config.yaml
normalize_top_k: true
n_kv_head: 2
norm: "layernorm"
init_std_up: 0.0319
lr: 0.00616
final_lr_fraction: 0.0
train_tokens: 292800000
Below are experts of layer 5 (counted from 0) of a mixture-of-experts language model. Rows are named router (the router's row for the expert), down (a neuron's output weights, with its number) and show model dimensions 0-255. Each number is 128 + 24 x the weight over its row's rms, rounded and kept within 0 to 255. Numbers have three digits each.
After each expert's rows: "raises" lists some tokens whose logits its average output raises strongly, later layers aside. This comes from a sample of Wikipedia text that the model never trained on.

# expert 69
router:135125116151137129138128101125146093128100128133087112100158156123126108157144128118120144143104140096132126136140061154109144152143112107117059119105159147107128177138123116129096137128124119188089106109163108133149132152160118132102124112139110113089112140158146131148120094139158129108132082131133099118087117118112121092123142152147104130101132093092125081108151141121125119132156139207141168124159103127137119141126117127130106156091155121124170218142151099108091180149117123160132145145117129168149145144124150116114113152150154134091114132123136103106073148104107130162141138130124166091139131118145098138138116138109151163150092151124161166106098149123120118136157111160088131154107148127102118111138139139095137144160144150103093135116128101208136109172091152
down0:118093122090144126092105138122132137138124157102121148117139135124130124085084143122131137081118104137166112142157131127144119112122117099133140143155155083110138122191094154141130096106093101108149124144130132148128142126133111106133112113128141118129103156114131146101107138154155137117126134100105126132101078120118113172151134119143158141106119116116165165145179104153124065163095111140146134123132149157085105164101132156084158108120139104099143128198130134107192143115137103127183074085137160105126107077146183130113131129109120138090120110166112141091124096096170124102137122117150092141132111131121131124141110145132122149129152175159152159182120089136077153161113121137101143108136118148137154083178116100160118137130119127114140160126162165145090139150149138
raises: " and", ".", ",", "\n", " the", " to"

# expert 10
router:107134121106161121135115102112125150078120084131125148142155129142106102166094133114139106117118177094090152153096140169151138150131092111152116115094172118156120147100106112120088149137101115108106156120174108131105109136188127156108113120088129141130108134155135136101076132113145137083156080157122098100108110144138144129078125149158080117127116137097128134122139136110151126125149137134137139118094128158142131106126168108139100129145143136127142189148142144120107144191155125148163114134116143174150163122128125182090130130151200135098109132130096125101115155127126089175084146201105147135139125118127135125118102142135156137134127133102131115120184126172107103137139094136106107132143140123122135078121147098103151131173151124127136137119121111173149093174118142
down0:142158132149129079168137126110143188138110125101157099100119139075093102101151140153133134125128101115079165145163130132154137150125142113149107139104109124138136154185091160138128083093070190121126136165085134098128127115133084141127140143106077160189136065110110107133128138129155139094167140114121127108125114136115120144119122140143153168110162096120136144121141137142158136122112153151164124117131106160103125144129079119090107115139133131134135141093115093112113102114125117100124125116165141137133139138135104134132126102161151108132114152129124127107109109145149100147099147123142114149146155147084140144124135147139126081130141185109152149146150117128133116133189141119166111114097125106167130119104107152161134138095083107116111102158108176092057116165146160
raises: " in", " on", " at", " to", ",", " as"

# expert 85
router:127153126117161145118107125125105137128135101132120144068133172166138125158130116194140142118100158113110117169106099154135142181150090102122122137134131148091094140164123143151097124149108137120099145117129124155130112168130127152118142120095122102157101132135141132089116113144151120087194057140139083121116156132116130113091100107151119095100183139136133104111133130120137133112111145159155120160118090114159111142143150079159126115077183109114135162133156157123094175158143118139155129143077133125146134102108102122119094128115136132097096126127151119109128168117128123150139114116115137092093089121144143133131148147101154139148123162124136184155181160129111127078142113127110142135074126116119138125106140149102130111162130146116113146174126119150160113201115098
down0:085120090130151095123154127120104205138151145084128092140170114110101120136126071122121114144152154102125114086118082160145125125138122125079132150110131117131092113119116144167181142121077131155115131194115095145127116122117167102139147135123159100091124144141127140124121175156086149165125141146117120144139158093076136131079105111131122136119153099125139101176145139174159119135102113120114122110120099119151085104145170134129177123173095145104135140151144143124136133113115125140105129102122142092105099121125167142170127131077135121101157109134152161143162115138142135130140158158121163105126112104112140130101163114135115112131101136156138139095074081097101176097137133122118130154118146113171120125123118140095162124143133129152127124160127086136169167114104137
raises: "|", "In", "The", " ", "==", "-"

# expert 5
router:104141118110114136121098126121132093100141103135161091104126114163149125135151120153145121139125149076141153131147125119115122166142094107127102094111153119144155125140090063137142146111105155124109113143162108120134083130198115148117162112130151124137051135119137156141117133097176142077135114115111105136149134118100128124136077130128124180094133133110130099126120156131143099154145156103145145104127128145169091113094157124159112119091148163101174137124125129104134155164130145140096124126118133111118121125133118138103145132164172126085093094155126154122124149135090124159131119131092119160142137106112140129121134135079142144134145141092183176169136144149085124132134076173113103097120109162109184137123153180104126130163179132104130130152148106157115094142085127
down2:149142115122150124143092123148114113124189114118106134070112128168146093191159118147106107143117100125179130108130119121132129132159111125147121130133172114143156124143114103127136133118175146075118092147076100122172125113160163156112130144145121105113108106120147121109172160130133135119117130190118171137136130124106147174180102117152146145122126134115105120111089128118147082134153156116101107130090115137122147119096125140119114096087155175116173082117093134121142174077096125130098111136154103096081122134124116115122142152113110087136097107143125163128128144115134121115185089103143103152132144157107144088126143107136140138142109133140119128112117093141122139113164142154147136084141103154142146142118125136069120163111179144075141099131122151142164107093158154
raises: " a", " an", " the", " ", " well", " part"

# expert 26
router:078146167138139145116120160124149103107148113180096120108159151103145065201102135134138092119121130084153137189121120155141161096182102100144110141089153133155119131132100134123142132176125127133105138107115135096132085150175146171129130140131116123115118121121155165113120105103171095092166138104134090150096102155136141121083134133136092150135138162138086105084133137156141131120111137163112142117134108143125114146103148103129104154099142137119168133182145137100139168154139126160124115117114160147169138133083110126120130127217156110134109116121125121129132140149110108140095149107126131100157121094129114132119133151100156145165130113102175140138157141121124106085137095140103139134140125142101105128128114165080137155118125126156118138135166095171150125150131099
down0:174144159127062097076181172166145072121132150116106132170117118088121126139121135103120159133119114087103093109113109181126114143120094144140107121104096147117138101163139158150167109176131137143108143138093126137115149106097146145118131149113158126113127070098117121106116078115116132119123087139160127128155146121164161158160144116121146147103133170134148093101066109143102123137144119110090117136121075114104118107165093094135141138116165138117085207118126156105088124145148163117125123159177120104137102090137106138154128123120123131130135125151100145131128135123104163122129151118150153153133106122144127138112153152159110130103110139148159137178112135095156164152097119147127120114103104140105115145142128139149147158151108129122137122127116156141141134062135161
raises: " ", "\n", " A", " 1", " The", " 2"

# expert 58
router:147129129112178108088084111146112160105158155157144099100139159120116075167094145139143131115107119148143176129135134140156153171133131104147101134102159104095134136150098113125130129158116131156110156121150133116137115139140157154091123111125107110082142116169120154124150076119128115110156074121114107147133142106112098137082113128144130106088131140081115139128129142143104156133097146152148161100120127128130121126110131105169105136110157122069174130178136123099123125139151125150139182178073167153138135097138078131121115125211160160168102125149123134096122112120134090142144147125108102104143074090157117186141102156143120149136117094104145176147134151112133104145154102144126121122106115130097112116088127109117130117173133123126119118128126120154160107140140148
down0:113104103116147110103152120144096130104160135145117108112115066130124136064134113137133130160080146124098118124151140124114147117154122111125142134126113125141121100132135102113162122165111137125128127114122120158124150129138109102153123126112148133151150185092108106135138171136084080124136122152174120132153139131159075127134098122155153127163157111092118105161076123174107120158112134090125175107158101133179121140128137094138118112173094087113141176152144106131120120126126140068164121118097132154120144079151091181161152142159071131131128128139133109123154116140093150179173167070146119112167124132120086096128159123146127146139118121109134128134122128147150175143143136150147120084128129117108149137132086140136105083148109113127130129134116160096136089129109189
raises: " the", " a", " an", " their", " its", " "

# expert 13
router:087127157127135124151134120160159114081119137152131151101086128175136095187128133133128101122108125093124143126107131188107128158148099126154140107112153129112130131124098092110091156136100114171105129101108103122119123161164119141142134099138118105116124111127137115058109112139172129133154102148150102120107156164090162133142131160176064105117153130104075132106175128142097108120113121123132162110136086143121138172081147106179111180106163116119128127155122125151120136133171144142136102131065126143149109126122133139116156119146127174130089128145110081142121115128130139143165096179125109096143136153156102096102116166105130121112103152115135151179123120167112103124107108127113131184114120117123090090122113137124097101148148167146128141115126100148138093146147130
down0:128149130143112099155174107094126122159145117108098145138121093134130141140176160155162145127124094129132141143129100113074142123077155119103101079152111158141109180126142105141076168128170114130156085132122196137136145127099117154169168095116129097161126131139101127149092159147101139145133128089121140153112130139070152115128123135100101095104146168150116145154143149102118108119120156079134067119136137098132095170122103122131104115140096167104130171127131110148127126119098134136119104096142114123114113164158084127158138135134124144118125100130164102097130149155139114125117130121161090166117172118121122160162147109168122134156126123142141120151127101109124084133140147098134122132089100127182126115143117125114093157104136139155074193101120120141114154140124145
raises: "uck", "ak", "ack", "al", ".", "itt"

# expert 23
router:118112155128151142132113122155134119129101134141124149121118158128158070164121161120146114125119120104142140142098112119140139188190115109189106135145150126155137134135085110104148139142114134127099155134134099111135104164143128130149144100116113129115107135143139127121105082129102096081187116142114103137126120136139112139064143129157053119057161131078104168137146137104163155120124143155112159107134102117156140119130156147179113105141151124121133127155164102081124150142134116141134117131119136155119090122132119140118094126182146141096128109135100128101120112110140083151104141162105121127115124101133116169145099158125149152155078102124128195143182151127138082141151129161146104108083117096124136099138112133146144106176139139126111115096133079139112095157136116
down1:114113162109149102171120109132121145100125139114140113122140149112139114131184146125151175105153129120136093150115142151117157119161106140105131111144123123117136142113101159120109166154159087089114097164156118089191160132114119123097122151131133116101117141100119152137133125120125090128111117087134078126135069144134147100110115160128133120098151131125109143088106170126125101075154161148138093145138143121103163135154145187152121114147167140122118124140131134164118101140117130123132093139104119119123097094166127142106093149100122110112132086133156133145171121146169139100166103161094146101141116136108140105146140136150110082151107210146125132088135134144077161118132137100119132081077107167167104187066130134160144131128117109099147140121152153124110130114136130
raises: " the", " a", " in", " with", " and", " its"

# expert 84
router:112098180140155136129101095122140095104099143129090101106161144121119125148099114126120128099110120074156153164086165141130128137115140119168136106134166099148126155152150097151136134151102096138082156150126142098147113171129114176107158127105131122114140137155144168130105143135124104084180084113115073146088122152090137124093090121107119136091169138127080115123130152144124123122135118118146136098157123143119121136155145136172134130110151154067148157118126130108115118158164144117128135170104123115153143120128146118112124121154158139101101107113155105067095156103162111164162133203124150108145104123098147112092131125130146157126111111063121143122120149138129150164134128111070157143149103107143095087113119160127123111120145143156137122132150126141138113190135121
down3:119144128113163126123112139116113157143147143171142114115093148153113089144102170107161162125162136129124111116116096124097140128106141133118158124109108115185124131136108174119109161092133123120138132123127117156082092140145168148159135160161140101127118109113168131123128140114136154165105176113094139117152145135145113149126120108167111153108110150142111100115148131117130125156157125110131131167105126110165121165082128141104171160147097103141115143107058119112154106113135132117173140114123100156106095147135136137164142082140116120149110112123112117130128133122108114174081133104079125130083099112152165138124137110140112131174108096203121146073167128105150096103142131128083150100113129107139136108074082098135117189114114159104114130127179106128117144177124147
raises: "-", ".", "th", " (", " |", "D"

# expert 57
router:114145127140130131158137137147166105111078160144154134120145121132163111129107113118095135099088144109123153162137139166126113200177112051143129133110141107109114162131119122141164140139107146145110146126140103150130094151172161111114122140091102145105122083149165136115106087129169126141135093158116118133143122141132132119077123145142111134099119129125140097127127147110128093114154131170132112095155095161119107143113136091159077152075151154110144135147111095114135163114140119122139118174135162126147095113106132147113091110211161135142113110101119122092128147106136136133114132106106164157089137119116136140101114121110149169158141126125135152177110133170081110128147132151069105186086149112110112108114102146123144118150169123117148119149141125139130085114099155
down0:115134106142145116122134115176128131159142183138155127170146119080128113179079129129132102097197116090119132124146103098130116141128128114115106162115132115167146109110171113119131091148102150161126158111164124103071155139129124093133094089093124128145121145138140108125134097116119088147169140089092143144149094131166132133143100151115140151128125119099161153121143159121089133128137117101120142163115097125173063150136139117146122177144104109127165121134091136118172157144113123133125142134104094143074124157166100133140132145129096110126115102090144125131138095122110137177143146176138105147136169094112161167128148181109146061113131109111142154162112153114134141120085169137121110129133158088130136143142125148112106118118098116119117154133121105120154102096115092
raises: " the", " a", " ", " and", " as"

# expert 35
router:089118150101166127132096160133173145079111127150120130109117131141167117127114177146121095097144136133114148163154142121147132151134121109146095123098149137127136143131110098130125144195118131132115168125141123128156141193155129152102167139104114136118125126139089120100096142141128115151136158132128076100142109108131106103097091123133103135115114154093116110100130128158102107118148112172131158108165113157121127136093142121164127133096204142108198140138143096141113146167146128165113142136087167105125093116120111131113129125144168094128087124155129113115115152120124075148078143136111111147109111084151128186150131108093133148160126134083141154160116127143119065121122129178111167182094134111103130112142106145124096097130123151154091135113142113149145137147144147
down0:112141135129149139120093132084164176085138097132115155138151145105120128144169140115121088132165148127140117128122129135152131207103191126100098125128155107158128144107108132111149161138131129139139136127129148160113118126100126124096134154146136120133114100123133135130128171084105114127143146176105077122104133143119150120121082113142102096132165127140150135095128087123096162092159117129106126083122112087139094111079112122133150153141147080142128135117133124114137104139114139168138114120140124114180154098117109093138150140157194133145158136126153118090109143147110148155176135137098116122149120147138180117134104132134109136145151114177163106087152047125109088126145095118133131171129144111120174108112121122146120098090107138153154135122138115177103102142069107
raises: "'", " ", " Career"

# expert 8
router:126157157138157139139126145138137125108162129140141159118133116141135061172082106143117099112079131143139134176125080200134122109157139096151142117075166124121107142158137129118138114175123144104085160116148142130131085112175140117128138103149095150089105074142164132142116106130181085088141112123129036149115147117107115120080139112131110118094130141086130110093143163119120150133091172143131132099114126102121134142144147106119113116124184124136147107155157123100110149132175136106126144172112145134120122166144153141124088130174190117095104088185131124125135129143128143133113138131138136106138101114136126157116109145119143156121153131098120141131122166130154146098129099149119102126104124137135156104113137149116073119120099113124153121152128149150163124122138135
down2:119114134098164145102185141170109093147126147114149139067120110132128115107114119102154125132118153135136100133094111121099118083151148131152155134129146133123170135079126100145154086137131125136107104108134170143120105083104148133122141101102137153109166110171181129085126094117097124142172122138132098137075138126152136116154106138113146082141147135124187117160154132140146134127155150114117137127138114140152119109150176103166110133127115137126137104084142143148151118137098115123117115126114109118108143116098103099125089134093117108091134077203089090130124160133100110145126134185140095109145134099114144171118141126154081122104107146122140109136161192102147128155174154122137117113118139157106131108129158136187137119092125139114127122130108130162187119145118171
raises: " ", " —", "\n", " 3", " and", " in"

# expert 82
router:108070131137184106132127140169094112126111159155124117117129141129157103159093135160159119140093129098163088122188100135112151134139125144138155133112137121115121108176121111110142106186109148141108154121132145124129119176134150128063146102152184105079079118121163133095106121115136160139158141149109076135134130119061116133094118148165100124107133109120141116116192118101109135154114173120130123072165162125135114154095156109177098111090162115118166156141139129146126138126116118122134149146097195162121118101140119165119154090141147122121137093139121151111128191156147127163121142131115116108110132119107150145154141149114141095131116164105128133149106137141105082102159113127123115093123144112127108104128123127104141128137154123112153150100142115159137100143114136
down0:134134104166122170138106129123169129103119091129123128121128125156151122155112118162161138117113138172088143113130117144126117000137177127185129134100118121124138105137118145137116144159114121117175112115117131109132157134130123139148107137124104149137078086122119118087148137150119110148129145104145153111111151121126143085101159136120101112113109078137128141115121102113151099095119150118113101129127132136172131128063144137131132135135105166128146147139118112143150133143086120142139113133230146143134127155137104136130131126167160107132106154095120142127123121124115120140177143146144094148129157136139141107123136125143130051143098113112113134123145102128161114112114132138136173126104108133127152129150146104115141120133086126112094110129128124122135112146131136
raises: "s", ",", " ", ".", "-", "c"

# expert 95
router:114159158105133145109086128140145115129078098136130164091140168123171061164085133199144096135107136114102182162162107122159140143120187122187132111106119130097098137132126126082130169140105150157141117125147108136125092147104149138096149135089114118115110117131155156105132106171142106141139120134149087117123135147107140115147130116152099120090144150108084157154130093153169101141171140143075139107116117097117126168111146105141096137101159098128151117141149150124082184147171133143135118141107099148142109151088135130066144138100155125094115113120120118096141146133127093133144156173093149143133110119114122113099122117110159161170133129104130124151123141143133125128114096167100133127115126093121160105081130141121137141148123145123123128131137139160156122129089109
down0:122076154114171146094150168163094108074137140165130116101124102111162107121160116136119096155111121089096152121098095125089138125116142117124087153083115068153162140134132086117079127125149138102145136115106127121122130154120110144113183144128108149102173127098136139094134156132136177098134150143151083140144168111154145120152129107126164148137111118111139115166127167121073150132107123117105143109197189127139147123137116145119151115155136139138144115105127118120132125123130152134127104133089126111117147132118075145153158156146135105155112125097113117146176131114123145086117152132097174079092112123129102134163149158085161141135138130098174095167124095108123134101127161105106141128133138106137141102159165150121123131152084160107157165109098139110131131130137117
raises: " |", ")", "reaching", ";", "ar", "s"

# expert 49
router:128128190081139104155106153137166144077080151163126122144125151134132109166115166127108118111149144127163154194164138166138131148129115100122132106117153153134113136137128101120121122172092132131131172095111101111131152176136146128092171131115126123112121113139088113106116114168175124113143132124131065112137127101137104123085114102159093107113138171084130124103142122126110145104141126151116108098116103142114111140085113124144136124120183141134165140125129105135089140161160142142115133140101157110140127107124146095088119133147180131111077093152129128123112128123122102151104155155109135128151125076146177150156138136099171156160132168072142127141148155139113061123117098132122139175110116146134126110128110149079087110165154139141095126104123119158116109146138125
down0:165148120164128101158112118125112095115131110089128109092113155117128122131155159139080163084154084124110106149160121151137090134143153102124134141162161095085097123189120148145117156109129113096091145142153121085112148180126136107157161126168113127106099146160157097147138138145124090086086125117103093148144129100127116149129111121138155114073104117090131158180134160114143122120129120052156103075143129115134168153124120109129158188107125135152135094089113130115157128122108163154112134127125138124104126111112113139146129113120138129148128119110177132117167097148120150142122129137160145103095099141159114146094123153118152122107164103102132126176140089122139111137092121166163108144160109139101158116091154119136115133091139131191128123113115116136140148144160148
raises: " ", " and", " in", ",", " (", " for"

# expert 68
router:125150129105146120119125132081174123125138142134107177100111106133146088181094155145124083096095132107140111152089155146160160140146119084154144148124161143128116144103110066132105146131112127129133127128163089135165122158143118145116099137080115153132128140109152157113083110121145107094146080124141093135095145123113127125095137156136121142122124163094122137110131153079186172134145139156117178128118081114172126129169119099101132132119153125141172121133145106091109160167136134157146161113104168115120138137102158098101096114157162163101098105106107135117142139154119146172096156173077152152085136118145158119121121170103140151144143089086116135158158155180124105132110113127115133108117146133130132122171122138124167109151160130130108115113114121116109130165134114
down1:139110110097116108158135124143157110156115129125155122132129106138145131130118122110112107121167124124118106160129076113155122112121128085092119130134121136101161106141078122140198117131104118151139153136141136126154165118119174142153141125144143117120193110105106155111194151077096120081099125122110072093110135114143136169135074131138166153142117118145158152143128184151150156136106171100088085168125148116127113118166150091117073140147108149150167148135151121111193121123142169121133135101129134129129163118140091110167126087129111156107110135140120130146149119180102127149139096163120099136124138139101166099127121135113106117098117116115093126122142107168153170132100132156128102113126112146115086129135150132148137109149125142076146106124115127102091089084128151
raises: " by", " in", " on", " to", " and", " as"

# expert 45
router:114137153139132091141130145134105160142086118122098120139126150164162128120144182152142128119085169086114119135161153118139103131129122116123107145088166106108120181127131101123090114142110164166130106140169130142163122129190148099155180128128140103094158107131132143132100103164142109119156114135066090165111153111140074125091141104136111125114125148100126105120142141107142144087101181108139150131137135147131092127175187134123095107100133117087142127129152139119061160142151143139132114156112141145115150119136101173117099120188136136141088090120150139150117152145126117161115131182103114088120091081141141162089143163120134139126116123104150137131129123120101103127175096144085137115121127111115112108119138122089095122120163132139102141129153123116154160147105134
down0:121157115102153121136094120145111163153106121143106088103121144124119095119132138114094122167125043126166137103154114159137141154126166068140119134134137078171163140165174121086143129108130168113141127147147101173150141136181133122087110106113116096112134149106124076140126099113171120182122133146128116148132119144142162128133120134114171111175116074115152185163123120151116146120170149124132088116123097099128134132123124112147141119169099124120141127125101092137092134085087113138120124111137159100122120133143145108149129151120105116174153130120141093122141113126101114143122122102160140166130117106141140120138111146087067134123108132110118113164116085115104108139199152152096127149139104169184108111159092130121133135114098149142114163146121129144123143119111132
raises: "s", "ic", "il", ",", "an", "ia"

# expert 2
router:081143163144172115117125147126138111091130125148157147123157138127116078167073121161127095115094123121171119161161093188157099123162148116122099103084172143148153147156109155151143126173120120122077103145134122156136087099163135145114130138156124165102133130153145137136094097113153108140119115125122052151099133159111110154056136132117150100099144095067132125098167153124106128093118193153126135105123088124135131115096148110151075132121164110137135142147140142152099144152171130116155156165114137162143117128140133138127143125182140148144119122098142108144102142122129120135105126142140120112112114087127138117146137122115136118134108113099145154128116146112098151106082075156112118165095119110106120111139094158118116148101150132125112101165120130148155133134128130
down2:109110136080151177161125146130158111096112173109105110123117105126132130109128116143139165159120128147116083150116136102100137105119136114126133110153117149138191124117075148091144106131147082140144105124138118155156156156129104113114116128121137131157063141159116123145148124127130104127147102138108162069129061102109131100149131117140130117146174114077148213151135095152147180095101129121140111111135137138098113108096114113142116136138103108128175108129117101134131152157105094107101184112116101152170192108144097121085136117122104109129149115131142108140159099145176147100150098093152130075117125146112129094151115123134142141141158129127117125128144123168151117109159106117116091141144131164145165126142156129131136146107130156153122114165096147148097122161156126
raises: "\n", " ", " —", " 1", " 0", " W"

# expert 79
router:122152140128137143109089129126150166110134146101122148124123148173134144155117097160136110109096144126123132139124102169129130178158084093136107159101139141133129143171105145137148153124121163133102141142136104131135057174131143144110133079128130121114131139143120112119070107118153128124175097126091052132142165119104124115089146115124133118101137130149125093109156158112140133104128150150167144135121145120166085132120151101187115106080177119134135139124139116113093133165165117129146117121075119149161130113130095133116084107127144114072113118152151125117140159140137127142146124126100129121103118118188145105113168142117164129122120167129130160167108137116133114092140114123107129149134134133141112067113125169136101116185132173151131118138157139137122072204120104
down0:067105170101153127164122120119156129126120149142111135138141139104140129174158138190113102111138172121108113152141079092119089144091126126151141147162107140124132181105049126107157147163166147127139105138065148103120156142104143132179103190186143119162099106112136119117135154124099114072121149118167082114072135126146142132148109125091110152144132153161156113115121119132131135162109120118109123097120106119156125131126086126114158102160137130095156115130157136169115122147125147143116111129142148138117107130133144134099126174129109131103102156116155160148133152156157144100094097122109119105114169112080087115162162112100121130143144137083129139146124145120104121098125118154116136137170121144131183118133127148087100120115139110124125093129149102134126107106110107
raises: "|", "\n", "In", "The", "===", "===="

# expert 60
router:102147157089141146122115104154109114091176135120150132134132157137175086128088135138109114127145126116146103126130118132138141153115149118151136108075171149069110129137113129133136159119120165126093139128159117157130094134117143172121132142095101119102110119143119132111143085140158110118155089112093122147115192133074126106074100119145139153134158150113099135146178129116115132111140118192179151124186144129148114140077137111139142109098148111108120127145133124106085151192140163132140136137094148132102135101100104142102156089187144141093088140130139137100140134115140149150135116136097148133119113096120162138141153104130133144147132115056085131153119138094089083123107120119105111104103124108167114099089129145131127139176113144113127125152152113139162131156133114
down0:118149134142145120153083121142084151123198131136086109177152121114116083135120114123152120130162160131114119140143112079156150151131209105135139129127140141092144133138153110136123128140126123112111119111105139143101115106087154160173092112125153126156129141138136113120128118138126142157122110154134189145121119124157123111137151188125133127153111166173152094135097104143129148132061116123129100128105140123123097131086122149162122111115168090118104154133125123134137086145141101157123097162118115100136121069122130118123132118100132091151113105134129099116115113123124148155138127075169144118101160115132132164136098083175101111140140154094118169119129160141117114128122135131104143098094151099126121135112130139168087151111093121109181164148070090094132152167151159
raises: " the", " his", " a"

# expert 36
router:092136153120127130143123094142128162093154118133131126114124163152142124100133160156143095100112119144144147120180112113151118162139138087151099136104126104098125124159085109110141143110131116153100144140148150173108078156183119203115124129131098112148100150184172128106109086122134137143126110133128111128129135116126131153091165115125090158135152103104104121135149114084109130101106128156179109114131125118161139145093147111181108099108156128096135122121111129094113126106165125153132176140114142146143129102120101151137065144192165119124060122164108091133123143123140162121126152122107139137119123104111176141133143138124176151162135111085162151133153141134108136137106128151106122101092125168121123105106106148076114085144135142142134154139188100142120102133109123
down0:080121155082123100128113116137125146126115118140131093102150091125174128118183100087147129138125144098114126108151099127114100144157139130108109148123122168157155133132145117157148100094067118144137179153141125173124085131099097141139117144150095091119099154141166137150133119138127067142133123102164154112158136115158128140157116075122100106139107120097130121147134107114117095146114121104096130137137163155129138128094124146165154133106121118101163119098111148131123137127117116113125092127127131147095119153162135135129093121126139107144138200106150122129211161157087136128158130111108128138130133119141113169123116128142110148143146156184183151119158132144117127122111173167148128103119106144103064130085115116136094099105142183117096119141113113125080152119141169
raises: " the", " it", " there", " they", " a", ","

# expert 90
router:124096151103139130172146141122139115109070109155113131109160116117161106147121121193147090119135169097143143179105108133109118131149160124131130103105148154119120129139161138098134125169105108127098149093112139155104093191155136114093138136115147111078095099156136153087112117190143110157153122086133078148138156120099121113137126155128095134125149157097087089120148138143113142134122133151124144076166119106107092149109176093137113141115183109132143136113143118112100133144174128107143128132125155116124110133111110122094140154135173121097114104127145139143131172157121125182141138171116131148113155161137164132144137131093145106146106154088140125145134194096105122121139110123079136104104128135099137108094129144109097142142150134155120135129140118164141056116129120
down0:149106145152121073096087065128099084161149138090114152135156148124142089105131132172112101150126175147118126108104146128104120152082118079110146089160130115121117130125161108123090138134100151125113119143116121128134143131085154123157161131093078129161139122147097098186124137133138124147133150108119124137157085182128108131134132107127158119121138141132107113128107149112173129132128178115151127143174127110141081106122146130160113119155134085098155141121123150169124132141117094146096131123147157126163137123113140181123142112146130159112125131128138160179101128175135129093115065101101132109121166127134150097120179117135128115132115134118089072128122116073128162142107174135123138144157072129140089144133126122164136107139170118133164130123133152101121107143160102
raises: " ", ",", "-"

# expert 28
router:121093165086133157126110090119188094136094153126108126130157141138125108167100105097104123128092117087156168152130139131150100128155110115151140124123144111119124138110126078152116130182116120118057128136154176124149118134131132160106174156112127110150106151151104153145130122151127126094170092115141068146094134150095148120114128118112143116114171161142094112145147146130102102109141119154161143119131096137105153137140156131157138116122149156083145148153109137087105111174167145147106136171088143122142105139123127104117142110156156135080101085131143128083125146094137110154163155176104120135156119130101119144120145147121145164128121137075129136153139145130130141145121082109097166106157134151151079075122124138129107112115131139106101137121142128141117083200116114
down0:148132139141103121115149110124119136105157130132097091122162084162121171094182134127117126119119093136120122142077138143136120100145117124129122167143162118157139139131133096125129155135103108086163109113145091144140074111126099126124183092135117152159109120149147125131120125105147122171114115154119124099155109154144091151160115144127141148131106130105157118142128178150123110121120145133135121144077137165143117116091122122104189157138129067159127160163147104061122095139163165155114137100174118080128108107116147122120126121120128139144115105113091145125151123115111161155155132121110081132122137129133111132081047186133096105160117144110163141107100128113113110134147124091153136161131101127159145125123178149136089162147121134188097154113138131127124082148117120
raises: ".", "'", " |", ",", "-", ":"

# expert 12
router:117112159148143153129119137107152112119142115133125139134106114160157131144097074127167116084126128095129133126143151194126119174128096112140089104115148135132125139152104118153096091151107125168104117125121157130149109138176123140091153132154149137109099114185153114111126096114107150101158102146111095135090133130115090115121118162133093087143136142096091172094160088139124139085128148129114139058144115113113161147120125084155102151090134111131141162163157156057112169189117103143126130151084132111159111126088094146116143125159156115070154128133128116132148138172140112143123169142110159105131113134121102143135162145093135145142101150121172128139115155161103127125126102150105144139135103125062118103151113152118139099147141130157144142115165125130147131130119145
down0:125150129141122136126138143104135119156075165143141122123106144120150113117123151121111122125158148172084145128149138129109118112158150140137085158150090082148179155125139113152144108094147117101117131116134072107130139136074159152160103076140151131142112130105117102103157150144136134126119127146114131116116092153126116142132139126111141127136116174105105137124174112136129132136114140120132107159106131144185083138128107150062096108120116143094074120099077118146109138163085120145108084080156090171133104154134124148133064124125152180145126143129134158145146127082136111162134165119164117156126113104107120154121068145142127098096163164148115090162131127124098117135196135155157142137160095118118138098113108139127171117148133138136149104109134098143102138116144161
raises: "ed", "a", "al", "hor", "er", "s"

# expert 41
router:103110144115163131089136121117113121101136124170098115119152147114132107120125139150144109113103136103129137192143109133106153154137086114136124113120178147126088124122145109122074136175126160107120113145129120124167109148183125170102194146120151166096113101118129142110117104130168087124147089122100106146141150106133111101144106164125100075115133163120129137128164140131128096112159151174127150088140093135138095112108135116136133165090153126116129139152156071105121141159155139122104167129132140156147144092149131115125121135157134108109098095127105149139129142111135145202149129193076113117167114137145143145116085124148143128130109169124136137119126129100089150147126125146103137128104126142110119079084115156076107101136143126132123118175151126138132056122124162
down0:096142153128143136133118155128138142143160143114115129133149110119121138129106127120101129148148131078136137178115104123096167144093155133064143125089124120153139131163058099127104100139077151067102162099148151112128104158161136105109104122097114136128164158116095143104115096097125151147135139123139137163172131147096093163134101144119150130096137137141078108155140136131148145124116136115144121152103111133143138128142130182124112136107086104108139154149082143114155145090158120171139119165143104148086128150086152131153093178161161147158153134121116157088122144139123119112164106094136111137116131108149142117109141150132175096163135086088128133136191129167135115162142125125098128111159148092148146118104135123137112161090140099112089123092146110137103106166113093
raises: " ", " a", " the", " in", " not", " an"